Experts of a small language model.
Experts: 128 SwiGLU neurons an expert, 2 picks a token, a sigmoid router.
Training: 423M tokens, 6461 steps.
Below are experts of layer 3 (counted from 0) of a mixture-of-experts language model. Rows are named router (the router's row for the expert) and show model dimensions 0-127. Each number is 50 + 10 x the weight over its row's rms, rounded and kept within 0 to 99.
Before each expert's rows: "mostly gets" lists some tokens that are sent to it at least half of the time. This comes from a sample of Wikipedia text that the model never trained on.

# expert 7
mostly gets: "5", "6", "3", "9", "4", "0"
router:37 38 47 47 48 53 62 49 49 60 50 53 56 53 47 47 63 56 63 45 39 54 60 65 46 70 51 43 52 39 58 57 33 53 50 59 53 49 46 39 35 69 45 52 49 64 40 34 47 56 54 51 48 41 46 52 41 31 37 40 39 63 45 47 49 55 67 32 33 54 46 56 50 60 47 45 51 55 44 44 52 51 64 58 54 43 66 77 43 53 46 50 62 48 46 71 45 38 11 37 41 50 57 51 53 60 45 62 39 45 57 52 44 41 54 54 58 58 57 46 58 75 48 54 59 54 42 56

# expert 6
mostly gets: " County", " City", " team", " League", " School", " career"
router:35 70 30 25 49 53 50 37 49 62 48 30 28 56 53 64 46 42 47 38 52 60 54 68 69 56 47 28 52 49 44 55 53 50 53 50 49 46 53 51 27 47 39 32 46 60 39 48 67 61 52 63 63 63 45 54 44 48 56 58 35 65 48 47 64 59 41 47 44 69 35 41 52 58 48 52 57 52 42 48 42 34 58 51 75 70 55 63 54 48 41 54 35 20 65 57 45 50 39 52 41 50 33 41 53 57 52 49 42 62 56 57 43 44 61 56 54 47 49 51 63 67 56 46 72 42 24 50

# expert 5
mostly gets: " was", " be", "),", " has", " December", " November"
router:46 49 51 40 52 38 68 45 43 63 43 44 41 39 63 40 35 65 59 35 55 49 43 55 45 60 56 45 45 52 49 52 31 56 58 29 51 46 50 49 25 32 39 37 54 53 41 44 55 53 55 26 53 46 41 71 39 43 49 59 41 62 49 67 39 54 48 48 38 45 46 50 58 47 45 32 59 52 49 67 57 46 56 67 46 51 68 54 42 33 44 76 57 31 53 42 50 48 49 23 59 41 58 52 51 38 48 55 55 58 50 50 38 32 64 60 46 46 47 49 55 65 52 51 50 52 46 51

# expert 1
mostly gets: " he", " T", " M", " K", " He", " D"
router:59 55 60 25 35 50 62 67 45 57 56 35 47 44 59 33 50 60 52 41 56 46 58 51 55 52 62 35 38 46 38 47 38 62 58 49 52 44 62 46 46 51 38 43 42 36 50 53 69 49 65 46 58 55 50 49 48 53 40 48 47 67 35 51 30 51 61 35 39 45 59 64 46 33 49 36 64 56 51 68 47 61 38 72 61 51 67 63 50 60 47 59 48 26 41 63 40 58 54 39 44 35 66 42 59 32 58 47 46 44 36 30 45 39 52 37 53 55 53 35 58 52 65 49 67 42 34 57

# expert 4
mostly gets: " to", " is", " and", " was", " from", " with"
router:35 50 43 52 44 35 63 46 58 61 57 52 48 57 64 32 31 53 57 40 55 50 58 57 42 67 59 50 52 54 46 58 31 52 52 45 38 53 48 47 34 42 56 52 64 64 60 47 64 57 62 45 52 41 50 54 42 55 39 44 56 41 54 49 69 38 45 36 49 48 44 64 51 58 51 55 46 42 51 59 46 53 53 61 37 65 59 53 37 50 24 46 52 09 47 57 63 44 25 36 34 49 69 63 48 43 45 69 45 36 41 60 46 43 61 44 54 60 54 43 51 64 65 41 45 54 68 72

# expert 0
mostly gets: " the", " that", "==\n", ".\n\n", "),", ","
router:59 64 50 36 61 57 59 49 33 47 43 40 41 51 54 42 47 52 54 47 42 48 47 65 53 48 49 50 46 41 38 39 35 63 58 27 45 48 53 55 53 34 27 40 46 40 53 42 50 60 56 51 43 51 48 59 64 49 59 52 41 48 46 53 59 58 48 49 33 58 52 42 49 50 42 50 66 77 39 48 37 38 64 58 61 46 60 48 69 54 34 51 60 55 47 60 47 40 29 60 37 49 45 43 70 41 41 52 32 39 52 57 29 52 54 56 69 56 41 51 49 42 34 47 58 47 51 59

# expert 3
mostly gets: " \"", " his", "The", " its", " their", " New"
router:57 56 35 31 46 44 44 46 61 56 40 56 41 39 58 42 64 52 56 51 55 45 45 51 49 71 40 45 51 50 43 47 59 59 70 53 48 43 45 36 48 52 33 46 65 40 40 51 49 57 67 51 48 36 37 52 65 58 39 40 35 53 43 58 71 50 54 32 42 58 44 49 51 35 50 34 57 53 35 36 61 55 54 55 72 63 66 64 40 52 54 49 52 36 49 50 38 54 33 45 31 43 47 38 76 44 55 61 53 53 58 47 39 55 54 60 54 49 32 38 71 70 51 52 52 62 38 63

# expert 2
mostly gets: "|", " ", "==", "===", "\n", "′"
router:45 52 34 45 29 48 66 43 54 56 48 62 45 49 58 43 51 44 70 46 72 45 53 63 59 56 49 48 49 38 44 53 53 55 55 58 41 51 48 38 42 30 35 32 62 54 43 48 62 45 71 48 72 52 34 44 48 56 27 44 54 59 44 45 53 61 55 31 41 41 47 44 56 47 44 52 45 60 52 52 43 44 59 79 60 67 77 43 44 49 43 60 53 41 42 42 51 47 48 47 35 51 34 38 61 44 64 62 50 51 52 30 54 52 53 46 70 45 49 44 60 60 53 52 55 60 39 46